python train.py --d_shared_expert=0 --balance_bias=false --router_cosine_scale=14.0 --router_bias=true --lr_router=0.0013 --beta2=0.98 --seq_len=256
Below are experts of layer 6 (counted from 0) of a mixture-of-experts language model. Rows are named router (the router's row for the expert), up (a neuron's input weights, with its number), down (a neuron's output weights, with its number) and show model dimensions 128-191. Each number is 50 + 15 x the weight over its row's rms, rounded and kept within 0 to 99.
After each expert's rows: "comes before" lists some tokens at least twice as common just after its tokens as in all text. This comes from a sample of Wikipedia text that the model never trained on. Tokens count by the router's weight.

# expert 147
router:59 47 40 60 64 50 72 49 78 40 53 18 52 38 52 61 36 59 41 47 49 45 13 45 48 83 37 40 48 84 92 38 74 68 79 48 32 56 23 45 46 76 26 77 65 40 64 65 41 44 55 47 41 79 09 33 28 53 10 81 56 20 55 42
up0:68 39 77 61 45 37 39 50 57 00 66 78 60 84 14 66 48 53 54 28 35 50 66 66 53 28 45 68 61 37 36 44 48 52 42 69 48 48 76 54 41 33 50 59 75 54 49 44 29 55 87 65 60 30 70 43 50 49 51 41 34 54 58 28
down0:34 59 66 43 47 27 47 23 44 33 49 52 52 28 60 60 57 59 37 49 71 41 34 58 53 59 56 73 52 50 38 50 63 25 72 63 70 48 33 21 42 63 26 71 38 67 72 42 42 61 34 60 29 84 60 89 40 69 40 68 63 45 26 76
up1:57 58 85 84 19 52 51 74 36 53 57 46 35 49 36 50 28 39 50 57 41 60 63 46 60 66 34 43 50 31 60 65 61 46 53 59 47 60 57 68 71 27 70 45 48 25 52 55 41 28 67 63 48 80 54 35 17 43 56 58 54 80 45 38
down1:71 45 48 61 64 84 38 56 42 48 57 48 61 30 24 46 48 83 26 67 36 39 38 33 30 46 72 42 46 36 42 51 47 69 46 69 66 55 43 32 70 59 67 27 61 42 38 67 43 41 58 50 37 53 40 68 46 37 30 49 41 49 41 67
comes before: " of", ",", ".", "es", " and", "hop"

# expert 5
router:71 55 64 37 29 69 44 28 60 40 72 63 59 57 45 55 51 40 50 53 79 37 50 34 39 92 48 33 48 64 41 31 44 51 31 57 58 63 66 56 22 55 63 46 34 70 24 58 45 76 42 53 51 38 45 66 48 57 45 48 49 37 75 42
up0:64 54 62 44 48 50 63 38 44 53 61 28 55 51 43 47 57 42 44 54 55 41 70 47 45 49 81 69 41 46 61 44 43 49 44 47 48 40 56 58 58 64 79 41 58 41 52 32 46 46 56 43 71 73 69 57 22 70 53 45 70 54 57 74
down0:72 62 28 40 61 54 44 16 66 53 57 64 49 75 46 36 83 51 70 29 40 61 57 75 48 25 79 62 72 39 56 68 54 55 56 51 47 37 58 63 52 39 52 41 41 37 83 40 47 35 62 54 62 25 62 72 25 67 48 53 54 38 54 60
up1:55 39 57 50 39 45 31 34 55 38 26 49 41 65 42 62 71 55 52 44 45 41 61 53 31 60 74 64 51 26 62 58 51 57 60 47 41 46 60 52 35 55 58 42 47 08 72 46 55 49 61 42 85 67 80 73 46 56 55 45 60 75 43 40
down1:59 57 44 47 63 75 72 54 51 60 48 55 36 13 47 41 74 74 57 43 48 40 67 51 38 59 34 58 61 56 69 70 37 54 90 56 38 29 50 52 52 20 63 39 72 49 39 46 54 59 54 57 55 52 58 62 41 64 32 27 60 48 36 66
comes before: " ", " 18", " 19", " a", " 17", " P"

# expert 125
router:60 24 59 53 34 44 62 40 45 41 61 64 60 43 29 67 67 45 56 47 47 68 87 49 37 88 42 37 79 42 47 59 67 33 25 54 50 82 48 71 56 22 36 48 68 63 50 57 36 12 43 69 69 40 52 86 28 40 45 41 62 60 24 62
up0:71 50 58 51 76 96 59 49 62 79 53 34 41 23 41 60 36 39 37 64 54 41 51 32 18 50 34 48 35 29 54 33 41 47 57 32 52 56 48 40 55 53 54 41 90 30 49 63 60 75 68 44 43 53 41 54 53 55 51 38 22 46 49 47
down0:41 55 44 63 62 50 63 61 61 57 04 27 59 39 56 19 64 69 69 42 32 25 62 36 49 38 55 66 35 49 48 53 60 26 38 55 50 34 50 21 56 71 71 58 38 46 63 70 52 42 60 65 11 29 44 43 51 70 79 59 30 62 69 48
up1:53 48 49 27 50 40 63 48 65 61 39 62 46 46 41 62 63 64 32 36 33 30 48 58 33 48 06 55 63 54 65 23 62 45 52 36 43 40 48 50 62 40 58 84 59 59 38 44 24 42 30 65 45 45 41 35 50 22 47 52 54 67 28 54
down1:51 11 17 44 53 52 32 34 43 55 49 64 39 38 45 77 51 17 54 39 70 28 59 48 54 56 64 49 54 49 54 53 45 50 61 63 94 67 49 51 34 67 23 52 39 60 61 13 48 76 52 36 74 55 55 43 47 58 49 40 72 40 52 34
comes before: "\n", "The", "-", "==", "===", "In"

# expert 81
router:66 50 58 63 56 40 50 36 20 67 36 46 69 35 79 38 46 43 38 22 35 47 72 49 70 65 40 48 40 68 49 60 47 46 50 77 25 71 60 56 52 42 75 69 41 64 34 40 37 17 57 57 57 36 39 55 46 50 30 41 35 44 32 61
up0:32 27 56 45 50 64 64 35 53 27 67 69 36 79 07 39 42 41 50 38 61 42 58 30 65 58 23 66 69 37 61 29 56 36 79 44 42 52 33 45 38 66 77 50 39 58 44 78 33 58 18 61 76 61 43 34 50 60 48 17 32 40 40 52
down0:38 45 36 34 61 68 33 63 88 59 45 51 76 56 52 51 46 58 43 45 61 52 42 82 35 52 73 56 28 44 74 17 45 37 49 35 55 67 40 09 62 43 28 43 61 69 46 65 64 42 41 65 50 86 42 48 89 55 44 40 32 40 24 73
up1:68 58 56 66 46 69 50 56 51 65 47 42 49 76 39 46 49 30 82 43 31 53 52 53 49 72 48 62 72 24 58 67 51 55 55 57 63 55 20 53 63 50 56 42 59 23 76 48 57 36 37 75 39 53 39 68 48 85 45 61 39 44 45 81
down1:48 56 68 64 56 46 76 60 52 45 48 59 22 75 73 37 53 70 61 45 40 45 52 47 58 41 42 27 51 60 39 29 19 44 35 58 25 56 42 65 58 75 38 20 63 23 50 49 31 51 57 36 50 35 57 76 33 40 42 78 47 55 59 47
comes before: "mo", "x", "tro", "an", "par", "di"

# expert 12
router:75 47 61 65 47 80 33 53 44 43 42 70 60 80 49 36 28 59 53 19 63 62 78 62 52 55 65 50 50 68 55 33 68 41 47 43 38 27 59 44 33 38 54 73 40 65 83 39 64 50 40 45 46 46 61 74 56 69 90 49 56 40 74 59
up0:47 70 57 77 43 46 52 69 87 75 55 53 62 38 48 46 39 72 55 47 19 52 53 25 45 58 61 51 43 44 31 61 59 53 47 64 39 52 58 42 23 42 25 54 52 52 57 38 45 54 51 53 52 31 56 33 43 33 45 32 63 58 41 54
down0:32 36 53 55 46 52 47 21 79 24 40 75 45 34 64 51 47 68 51 37 39 62 38 37 58 50 50 45 46 12 81 46 46 23 48 43 53 43 69 66 45 46 51 51 71 83 44 34 58 50 07 52 42 32 54 31 66 32 45 52 43 74 49 55
up1:54 42 69 56 44 63 45 66 50 70 56 44 62 60 54 78 56 69 49 45 46 44 54 54 54 41 34 64 62 41 51 33 54 66 46 30 43 47 22 59 44 66 47 40 60 57 45 61 35 43 97 40 29 50 57 50 43 47 53 29 50 48 38 29
down1:37 51 60 55 77 60 57 64 50 42 32 59 53 52 31 54 65 40 10 40 58 42 18 26 80 44 55 58 62 29 73 39 34 24 52 56 48 31 27 92 50 28 49 45 48 48 43 75 55 42 49 49 45 60 66 67 76 38 58 33 44 48 51 26
comes before: "n", "y", "re", "an", "er", "ri"

# expert 19
router:36 28 58 73 63 60 20 41 67 46 14 50 54 51 58 56 30 38 44 71 31 44 49 39 58 60 54 35 32 36 51 65 24 76 65 46 73 55 31 47 65 29 70 58 56 58 67 54 66 52 46 41 56 67 72 48 70 49 25 84 55 60 49 26
up0:60 56 54 36 70 67 67 46 52 60 49 65 47 27 67 59 36 00 61 47 52 43 41 27 44 56 37 43 54 46 42 47 60 75 59 60 27 75 55 45 34 46 78 64 53 53 58 67 59 23 53 43 47 43 56 59 38 73 52 54 48 56 65 53
down0:49 44 65 59 64 62 29 36 45 44 33 45 34 38 57 67 56 64 45 51 66 42 58 54 55 64 63 90 76 53 63 29 60 25 51 40 99 56 45 37 47 50 70 76 54 49 39 31 62 55 45 63 55 64 45 35 43 45 72 58 43 35 37 46
up1:68 55 43 33 72 48 53 53 60 63 50 75 88 25 59 54 65 29 48 38 71 49 63 27 28 71 51 43 62 39 49 77 57 54 65 73 40 79 43 36 59 85 26 63 50 69 55 38 39 20 60 33 61 47 42 45 34 57 59 46 52 64 33 63
down1:43 67 61 56 53 61 32 43 47 36 46 62 44 21 33 70 74 66 34 52 50 61 59 35 50 55 51 48 69 61 51 45 45 41 46 41 99 42 51 41 63 41 45 58 49 43 60 44 48 61 38 56 38 58 58 30 64 43 47 57 55 45 56 56
comes before: ".", " |", "%", "°", "2", ","

# expert 89
router:46 29 49 50 65 45 18 41 71 54 42 29 64 32 54 51 48 71 56 51 76 47 37 51 40 60 71 47 44 33 22 51 41 45 40 60 40 66 52 74 43 65 67 39 48 34 46 64 44 65 40 32 57 60 70 62 49 55 70 60 37 46 55 71
up0:80 48 61 11 64 39 65 27 42 36 56 58 61 32 34 26 65 52 38 40 33 59 54 27 75 48 33 47 36 32 58 54 51 70 46 51 73 40 56 70 54 60 64 54 39 58 35 69 63 38 38 52 50 39 54 52 30 41 28 58 25 44 83 55
down0:49 40 50 36 59 67 67 55 48 31 22 33 53 71 44 31 00 59 35 54 64 30 65 49 58 60 52 49 28 25 40 67 56 64 49 45 50 32 30 47 75 35 48 51 45 42 51 77 58 39 45 40 39 57 48 19 42 56 43 65 48 39 42 25
up1:50 43 81 24 48 30 66 36 68 48 39 43 40 50 38 61 70 34 61 61 47 50 26 51 38 35 57 22 38 50 60 63 40 75 23 56 46 52 78 51 60 67 56 04 45 47 37 60 51 42 44 45 60 56 33 78 53 29 31 83 44 42 31 75
down1:49 30 85 49 36 41 52 51 87 43 74 53 26 56 76 52 45 39 41 56 42 38 60 40 36 42 48 46 32 68 61 56 42 55 48 51 49 52 55 30 67 50 59 64 26 58 24 44 72 33 37 46 35 20 61 59 62 59 71 46 42 35 59 63
comes before: "s", "[", "e", "com", "al", "app"

# expert 22
router:43 48 54 30 25 39 37 51 71 51 65 21 46 73 50 59 50 36 30 53 54 49 53 44 53 81 35 41 51 47 44 75 42 55 57 68 73 64 20 83 66 68 45 41 74 48 57 57 55 76 18 61 63 70 50 66 27 42 37 41 46 30 31 51
up0:69 44 45 29 81 58 48 42 44 75 34 35 54 65 53 53 70 12 53 45 65 46 18 42 47 40 66 66 27 31 73 54 46 50 45 53 37 51 33 58 71 74 95 45 42 54 29 39 59 55 64 12 41 32 30 55 59 59 27 51 37 33 47 61
down0:48 54 32 44 89 43 39 46 38 69 66 36 36 49 60 60 76 41 66 47 41 40 32 55 50 43 38 45 47 64 42 53 57 43 41 63 66 36 40 64 48 64 62 83 74 44 41 76 55 47 47 46 60 62 60 40 46 47 45 58 38 58 55 22
up1:44 63 55 77 46 48 50 60 54 50 40 74 40 21 86 65 40 61 33 53 00 58 59 71 49 59 52 53 48 30 52 42 68 35 42 38 40 47 58 35 42 20 41 50 50 50 67 59 49 44 51 55 89 64 44 66 51 53 67 51 20 55 48 18
down1:34 29 52 60 46 51 24 35 33 35 62 52 42 57 59 59 52 71 44 63 08 37 49 53 27 18 36 38 55 58 60 51 43 51 49 48 54 37 59 46 59 32 38 36 26 73 68 52 31 41 75 81 53 49 37 56 62 23 44 31 42 50 50 64
comes before: " |", "}", ";", "$", ")", " ="

# expert 50
router:46 39 66 67 41 40 72 52 34 34 83 45 33 42 36 61 47 44 69 44 56 46 35 64 79 72 62 75 52 66 44 30 52 39 47 37 59 57 03 33 62 60 68 65 54 57 47 27 48 48 47 76 59 53 33 51 49 58 48 35 70 47 51 60
up0:19 39 58 32 53 25 39 48 42 50 54 36 33 42 99 37 61 31 49 44 60 64 04 64 09 62 50 42 52 68 81 54 50 51 58 27 62 28 66 38 66 69 42 60 48 54 50 56 63 32 53 53 32 50 50 24 65 35 38 32 73 52 32 65
down0:69 55 30 52 48 56 69 32 38 84 39 49 53 44 40 63 74 47 47 57 55 57 24 32 55 49 55 53 64 55 34 67 41 75 40 45 60 52 15 53 48 44 18 62 62 38 36 39 38 53 49 41 56 38 35 76 36 40 59 43 40 43 34 56
up1:67 49 61 39 59 45 66 51 52 59 53 47 42 32 34 35 31 44 56 43 48 60 42 60 40 36 64 48 89 36 59 52 73 69 51 27 37 62 59 53 68 59 66 42 32 70 42 61 54 36 75 52 30 53 50 70 41 58 54 73 51 41 42 24
down1:47 41 30 58 34 43 49 72 18 60 62 49 48 68 56 52 48 83 49 60 38 47 47 13 66 36 40 33 43 36 59 21 41 54 57 80 47 59 81 74 41 51 53 39 31 40 50 43 42 72 25 38 43 72 46 63 52 41 37 54 63 56 25 54
comes before: "s", "ton", "ing", "on", "ers", "ham"

# expert 26
router:39 60 81 75 41 47 40 60 55 72 62 50 46 43 37 38 46 33 59 65 36 57 22 65 41 66 45 13 49 49 66 37 42 60 51 74 49 57 39 49 44 33 42 51 53 36 70 24 48 28 56 77 37 56 70 48 66 32 56 53 75 50 42 48
up0:86 40 49 48 46 68 58 62 51 39 47 59 65 40 54 34 55 45 56 52 45 50 46 63 30 63 46 46 84 46 45 39 30 66 42 65 53 43 56 31 46 52 80 50 40 64 68 87 34 43 48 59 45 52 44 72 37 34 58 41 60 56 44 42
down0:46 39 55 48 82 60 90 62 40 48 40 56 55 53 48 60 38 34 27 42 28 44 57 54 41 79 47 65 43 57 46 41 63 69 41 78 01 47 45 44 53 76 74 34 65 28 48 20 53 29 37 48 48 67 44 23 58 34 39 30 59 33 39 84
up1:77 49 34 50 47 72 57 35 67 62 36 48 29 38 49 61 34 48 45 40 66 71 52 71 89 41 63 35 42 51 28 82 79 59 42 56 75 51 67 39 82 50 59 43 50 57 19 51 47 83 48 45 47 33 34 26 47 51 45 51 53 38 57 35
down1:50 53 58 58 38 30 68 51 60 48 69 76 52 61 49 33 55 61 44 27 65 37 61 71 39 31 36 41 41 52 29 36 78 25 43 52 49 65 43 48 38 51 45 90 50 26 45 65 53 57 59 64 55 53 65 56 45 33 51 52 38 71 62 38
comes before: " |", "T", ";", "P", "A", "O"

# expert 160
router:35 40 64 42 51 60 67 35 53 45 39 43 58 02 45 41 54 42 47 43 53 41 54 46 65 69 44 33 16 46 60 38 29 57 83 25 64 66 28 37 31 61 63 66 72 61 49 33 50 64 63 26 71 48 83 43 51 56 51 59 56 52 58 59
up0:76 51 38 61 54 52 56 62 70 65 61 64 59 54 45 72 42 46 91 54 44 30 33 48 37 48 35 56 89 48 36 39 50 65 35 61 75 29 30 32 47 55 49 48 53 36 56 45 32 60 58 62 38 78 60 64 37 91 46 53 37 39 24 41
down0:72 55 31 40 50 19 48 46 87 39 61 49 71 56 59 41 65 46 73 64 41 58 43 38 42 26 40 27 52 56 54 42 47 67 50 60 74 38 50 48 60 27 34 34 33 45 56 58 42 69 19 47 61 35 15 22 21 47 39 75 45 62 43 38
up1:53 41 52 58 52 61 59 42 38 46 76 76 73 64 61 35 56 40 56 67 76 31 54 44 44 56 45 57 37 48 71 60 33 50 56 49 19 40 62 70 47 72 60 63 46 25 65 99 60 41 44 42 53 65 54 56 15 41 23 58 53 65 50 33
down1:58 42 26 44 36 56 38 46 67 50 54 41 74 47 33 47 35 64 56 58 84 76 32 42 45 39 72 66 70 69 30 37 44 55 55 54 63 75 59 58 76 32 16 36 72 37 66 48 44 78 48 22 60 58 53 49 70 53 42 53 51 20 68 57
comes before: "an", "ol", "er", "ill", "en", "o"

# expert 65
router:41 48 60 38 63 24 35 56 93 54 43 36 49 38 43 42 32 78 67 65 62 37 58 69 50 41 81 36 60 44 37 52 65 15 51 46 25 51 36 62 43 65 61 33 39 34 63 53 66 27 37 63 17 70 58 64 28 66 87 49 62 76 55 69
up0:59 32 36 41 65 67 72 43 52 60 35 62 50 77 56 59 47 51 85 73 44 41 25 65 52 49 36 64 58 46 68 59 09 41 52 54 42 28 00 57 61 66 51 80 59 48 39 49 65 81 60 47 36 56 54 56 52 81 57 33 31 52 41 64
down0:72 54 37 65 57 77 59 48 51 40 71 51 56 09 52 68 32 55 66 43 82 67 41 34 64 15 32 57 52 40 60 48 54 52 40 48 37 43 14 26 16 60 45 46 58 54 41 64 37 37 74 55 38 69 56 58 57 59 72 39 69 25 47 67
up1:28 54 35 69 52 50 57 35 49 41 62 57 41 49 19 48 70 53 63 70 34 44 39 58 71 41 59 42 42 49 32 81 44 69 41 34 52 31 37 48 65 17 67 69 44 41 35 49 69 60 52 47 43 31 56 77 59 82 57 40 50 18 53 50
down1:57 63 58 79 54 65 59 46 62 35 64 54 51 73 54 59 68 59 48 13 71 54 44 42 53 33 51 76 48 27 46 51 71 13 33 55 21 59 41 45 33 36 66 39 51 36 65 66 48 57 54 47 64 53 33 57 49 50 48 43 37 44 46 21
comes before: "s", "ne", "e", "t", "ad", "com"

# expert 133
router:42 56 32 40 52 42 59 50 16 56 59 51 23 37 70 62 60 64 56 37 52 58 97 50 62 23 50 36 73 48 63 67 35 61 49 48 38 35 27 30 33 64 44 31 47 14 57 79 37 55 58 66 27 54 73 56 50 65 60 32 47 51 29 47
up0:53 51 49 23 73 29 35 76 64 69 57 45 88 28 67 46 60 42 48 37 30 50 58 64 52 47 44 68 56 37 31 23 55 49 60 24 26 38 90 41 48 25 57 43 42 58 56 76 70 30 49 39 56 52 63 52 39 45 36 35 31 69 73 62
down0:45 62 44 26 36 48 99 36 45 38 65 35 45 74 29 59 47 36 56 52 48 39 51 44 58 45 64 23 35 26 32 56 30 49 65 54 60 43 19 38 59 27 66 44 72 46 64 47 51 37 54 32 37 49 55 31 33 31 70 62 61 43 40 26
up1:38 33 50 47 50 69 64 57 73 50 37 46 60 55 39 43 63 52 44 45 43 48 29 58 37 56 56 39 32 40 62 49 34 60 76 37 37 20 40 54 48 78 68 58 43 69 49 53 37 65 55 22 28 32 52 39 42 46 41 58 00 50 57 48
down1:31 87 58 64 43 57 34 48 60 53 55 31 51 56 63 77 52 25 65 57 53 34 41 59 70 56 58 79 40 71 51 47 44 36 30 69 45 28 49 31 41 42 61 15 59 42 27 46 51 26 51 67 67 38 17 18 36 65 36 48 63 62 71 54
comes before: "ation", "ed", "ment", "ated", "ate", "pt"

# expert 97
router:49 50 75 41 65 34 72 56 44 56 67 40 33 37 53 69 83 34 63 70 40 61 43 48 57 62 43 19 58 53 55 55 24 54 49 51 32 60 78 45 51 33 41 29 57 40 51 61 54 69 45 53 60 19 22 81 50 00 49 41 35 44 54 50
up0:37 33 23 51 21 55 58 41 83 49 45 55 55 63 54 81 38 67 46 31 51 67 39 23 44 57 60 57 43 53 46 79 49 54 67 38 48 55 45 56 42 71 62 39 59 28 48 41 70 36 59 61 46 48 48 49 08 55 50 41 93 25 30 82
down0:48 35 68 69 47 47 51 37 51 42 46 49 58 48 29 37 73 43 40 45 57 63 36 73 48 51 32 47 28 52 77 64 17 59 56 44 09 52 29 42 70 48 52 52 81 45 27 66 41 45 62 78 47 63 63 44 31 48 48 47 40 71 41 71
up1:33 51 48 72 71 42 41 53 52 78 53 56 37 57 50 29 43 51 51 40 75 47 61 58 62 62 37 47 90 19 38 33 43 62 26 67 35 59 38 52 17 39 42 42 67 52 51 47 46 58 43 62 75 44 56 59 57 57 64 63 83 19 75 40
down1:38 54 50 30 67 80 46 43 46 42 45 71 58 43 38 64 57 54 39 53 33 49 45 08 39 66 61 26 51 88 44 42 67 48 53 64 68 49 38 44 72 55 56 69 43 59 24 63 46 51 53 67 23 52 56 42 57 41 57 40 52 46 57 52
comes before: ":", "s", " co", "ity", "S", "I"

# expert 35
router:53 34 51 60 47 45 32 68 50 38 50 15 46 40 25 43 60 34 55 38 36 24 44 61 42 40 27 62 56 68 85 44 69 67 53 57 63 55 43 46 64 29 66 70 34 57 58 35 41 51 39 37 37 65 69 41 85 57 59 56 66 57 28 29
up0:49 52 44 44 64 64 50 20 39 57 40 51 21 48 69 44 70 11 40 54 62 48 42 44 48 89 62 56 75 53 59 57 36 64 75 22 36 70 30 50 40 48 53 56 29 51 46 68 75 30 19 14 77 35 73 54 45 53 62 61 37 37 43 43
down0:47 65 59 67 58 50 61 58 52 79 19 59 63 47 57 39 50 64 70 41 68 29 40 33 67 49 38 59 45 60 71 50 82 56 39 54 76 42 74 54 62 31 78 48 29 67 41 67 66 39 53 36 53 68 63 22 81 51 26 39 39 39 43 42
up1:05 57 58 39 41 37 32 24 34 38 45 51 52 52 95 54 47 62 83 58 52 49 41 47 44 62 40 49 60 43 26 60 39 44 31 44 44 63 32 54 64 45 60 31 29 77 20 56 53 63 71 51 75 43 46 29 42 49 74 20 66 38 65 63
down1:76 63 41 62 51 56 24 59 72 64 38 35 45 55 54 25 35 43 48 52 28 38 51 59 55 29 78 53 24 36 54 60 43 33 50 71 71 37 64 43 57 49 65 37 54 36 45 49 32 57 69 38 27 56 54 47 68 60 64 59 36 35 27 69
comes before: "c", "tion", "th", "us", "cc", "U"

# expert 4
router:58 53 75 52 26 94 46 53 68 23 56 49 58 61 39 63 26 45 45 80 37 46 25 22 64 86 38 40 56 40 60 75 41 31 41 71 72 69 69 37 79 64 56 31 38 66 25 50 59 62 35 44 39 60 70 41 53 43 54 56 53 31 47 52
up0:71 82 74 35 37 51 20 43 48 58 67 49 42 28 59 33 70 48 38 49 59 58 74 42 26 63 67 68 57 54 45 51 57 43 44 47 53 52 36 44 49 64 48 35 51 73 54 50 36 68 39 46 34 70 26 39 39 62 79 53 51 22 77 64
down0:52 14 45 64 64 66 51 32 31 26 38 64 54 74 72 75 45 55 22 40 36 74 29 33 46 53 68 45 57 55 40 52 46 71 53 37 78 48 52 85 64 33 46 66 45 57 56 71 06 58 49 45 59 34 37 41 73 44 68 76 63 76 48 54
up1:59 58 63 38 52 58 43 59 56 42 63 59 34 52 41 53 45 53 32 44 59 22 44 56 48 47 55 73 38 60 36 44 44 52 42 52 38 34 43 48 20 71 39 59 53 66 48 52 44 79 40 39 22 50 55 70 68 83 46 53 41 34 43 67
down1:40 50 48 37 31 53 47 70 35 38 34 41 61 30 42 43 44 62 74 27 57 45 57 56 57 45 58 50 34 59 80 79 21 41 76 35 50 47 60 53 51 64 51 35 09 19 71 16 27 47 58 48 67 50 42 59 50 57 12 36 82 26 45 53
comes before: " |", ")", " m", ";", " km", " ("

# expert 38
router:77 50 68 53 47 86 20 26 79 32 77 50 80 59 45 59 57 60 28 45 58 25 45 54 44 67 51 69 51 67 46 46 50 33 41 47 50 53 23 40 41 59 73 65 56 74 47 48 33 69 48 48 49 85 61 49 44 56 58 43 60 58 61 60
up0:27 62 28 65 35 40 32 61 63 70 55 69 55 49 75 44 35 45 36 46 48 46 63 82 47 24 61 41 52 56 55 50 31 62 24 53 61 45 53 60 68 27 26 59 66 19 60 31 45 43 50 55 78 53 39 46 39 21 46 73 50 55 62 54
down0:45 44 49 55 43 54 51 40 40 51 64 47 62 40 48 83 79 71 71 50 23 46 46 57 25 30 34 82 76 39 24 30 46 54 41 57 23 35 40 37 53 41 36 56 51 67 58 45 47 46 37 36 48 36 49 64 39 49 55 51 35 36 46 74
up1:48 55 55 43 64 53 39 39 70 37 40 31 57 50 55 75 52 26 48 55 61 99 72 70 50 50 12 45 53 36 46 44 49 56 39 65 70 69 58 68 48 67 48 49 57 54 47 54 52 44 44 22 50 60 46 41 54 45 53 57 60 61 19 58
down1:59 50 36 54 55 31 54 46 57 37 56 15 17 37 57 70 41 73 42 49 26 25 41 37 47 79 54 64 37 42 57 49 23 59 46 28 64 45 45 32 38 55 22 52 57 53 35 68 46 49 61 70 58 72 58 51 49 46 51 54 72 60 71 52
comes before: "son", "n", " |", ",", " (", "man"

# expert 6
router:65 54 44 55 32 21 45 58 83 46 48 81 61 60 05 50 60 15 50 19 26 51 61 57 44 55 33 39 58 53 69 55 67 80 42 64 56 39 49 66 54 19 53 63 69 54 82 63 57 27 57 58 40 46 39 47 64 55 19 66 50 39 51 39
up0:59 27 57 31 69 50 48 08 50 78 63 04 39 63 54 36 41 44 40 44 59 18 60 45 44 47 68 43 54 32 70 64 63 25 41 48 76 29 35 65 42 52 81 50 64 52 39 48 67 46 33 28 69 53 24 48 33 41 64 48 70 74 31 47
down0:37 63 49 47 65 39 63 53 64 38 42 37 64 64 42 75 47 57 51 64 60 59 36 26 43 34 67 78 41 29 64 44 60 46 31 47 96 28 61 39 55 52 49 26 43 36 33 43 54 20 55 66 46 27 63 44 69 33 56 74 25 36 64 62
up1:37 31 40 47 47 63 56 55 79 52 46 41 45 56 42 38 44 44 44 51 45 50 36 60 40 55 38 45 65 21 71 55 42 37 62 22 48 40 55 35 46 56 27 58 53 51 56 64 48 53 30 44 42 47 63 72 25 50 44 62 40 55 68 30
down1:59 53 43 54 67 75 39 42 57 25 40 36 23 55 48 15 65 49 66 43 25 66 51 51 43 81 63 60 40 35 24 46 66 38 66 61 64 66 72 63 66 42 36 62 43 61 40 66 13 45 47 73 45 55 43 68 53 44 38 59 84 48 42 42
comes before: " ", " 1", " 10", " 25", " 7", "cc"

# expert 135
router:54 44 59 37 60 52 48 39 48 44 51 41 57 23 44 69 90 52 75 57 51 44 77 28 61 72 81 51 48 44 74 62 25 61 58 41 48 42 56 46 37 48 38 48 17 34 56 56 41 72 36 69 57 49 72 61 56 45 45 45 35 53 53 57
up0:49 60 63 23 30 64 27 22 42 39 61 50 73 56 28 22 51 60 15 63 50 49 58 45 62 51 62 53 47 49 42 43 58 47 52 36 33 50 73 57 61 54 82 30 51 56 43 51 44 59 59 34 53 56 56 57 41 47 80 57 34 50 51 38
down0:50 32 45 66 43 62 35 59 44 37 71 38 50 68 33 26 46 38 26 42 53 42 64 51 66 40 56 36 51 50 53 51 30 54 66 73 25 19 30 38 58 51 51 60 38 52 54 45 58 40 68 66 42 62 67 51 32 38 52 53 38 55 37 42
up1:21 45 45 51 79 51 33 57 65 45 22 56 43 55 84 51 41 56 66 17 41 53 52 42 67 36 67 48 57 52 53 46 67 50 40 37 71 48 50 49 57 60 54 95 44 52 45 62 42 66 41 68 48 75 29 72 32 50 28 62 51 23 65 62
down1:48 26 20 65 36 26 61 65 27 34 26 51 16 63 46 39 44 40 36 42 64 58 53 21 32 54 47 58 36 36 62 21 50 68 80 58 49 32 63 38 51 84 48 44 46 72 54 52 60 79 28 71 69 67 45 35 48 31 48 29 42 48 60 44
comes before: "a", "us", "e", "ia", "da", "er"

# expert 9
router:48 57 73 44 45 57 66 60 36 49 48 42 62 63 69 43 29 30 88 28 62 45 52 66 31 63 59 52 20 67 39 34 61 36 67 39 29 20 49 26 65 31 45 73 24 76 83 53 43 41 47 40 38 26 36 52 54 63 46 57 43 53 39 42
up0:80 58 67 29 28 78 62 21 53 53 46 59 28 51 32 69 35 38 49 55 61 33 31 25 60 77 75 80 42 41 56 49 52 65 64 33 19 51 49 64 41 42 56 53 53 46 54 68 62 61 34 43 62 64 30 56 36 65 45 52 84 67 29 58
down0:21 44 42 81 79 82 59 82 45 41 51 70 64 49 56 72 54 56 44 60 67 31 44 15 23 42 61 39 40 29 50 62 38 33 09 66 44 48 79 52 53 44 60 45 32 37 37 46 47 26 29 50 62 60 32 58 54 57 42 24 21 52 48 48
up1:61 67 43 62 54 32 39 40 61 50 31 41 64 58 41 36 80 59 45 37 35 58 68 47 56 45 40 61 48 60 35 48 31 45 50 46 42 64 63 67 46 47 28 37 40 78 62 49 53 78 59 44 61 55 53 58 44 54 55 28 81 62 34 46
down1:30 50 73 63 44 19 64 35 37 35 39 43 61 41 65 58 35 69 51 34 51 46 45 52 35 43 63 42 44 38 69 22 39 89 47 38 54 54 65 54 67 56 63 49 65 85 42 46 52 50 50 48 56 51 60 31 45 34 52 43 54 42 37 65
comes before: "n", "pe", "an", "ne", "l", "ctor"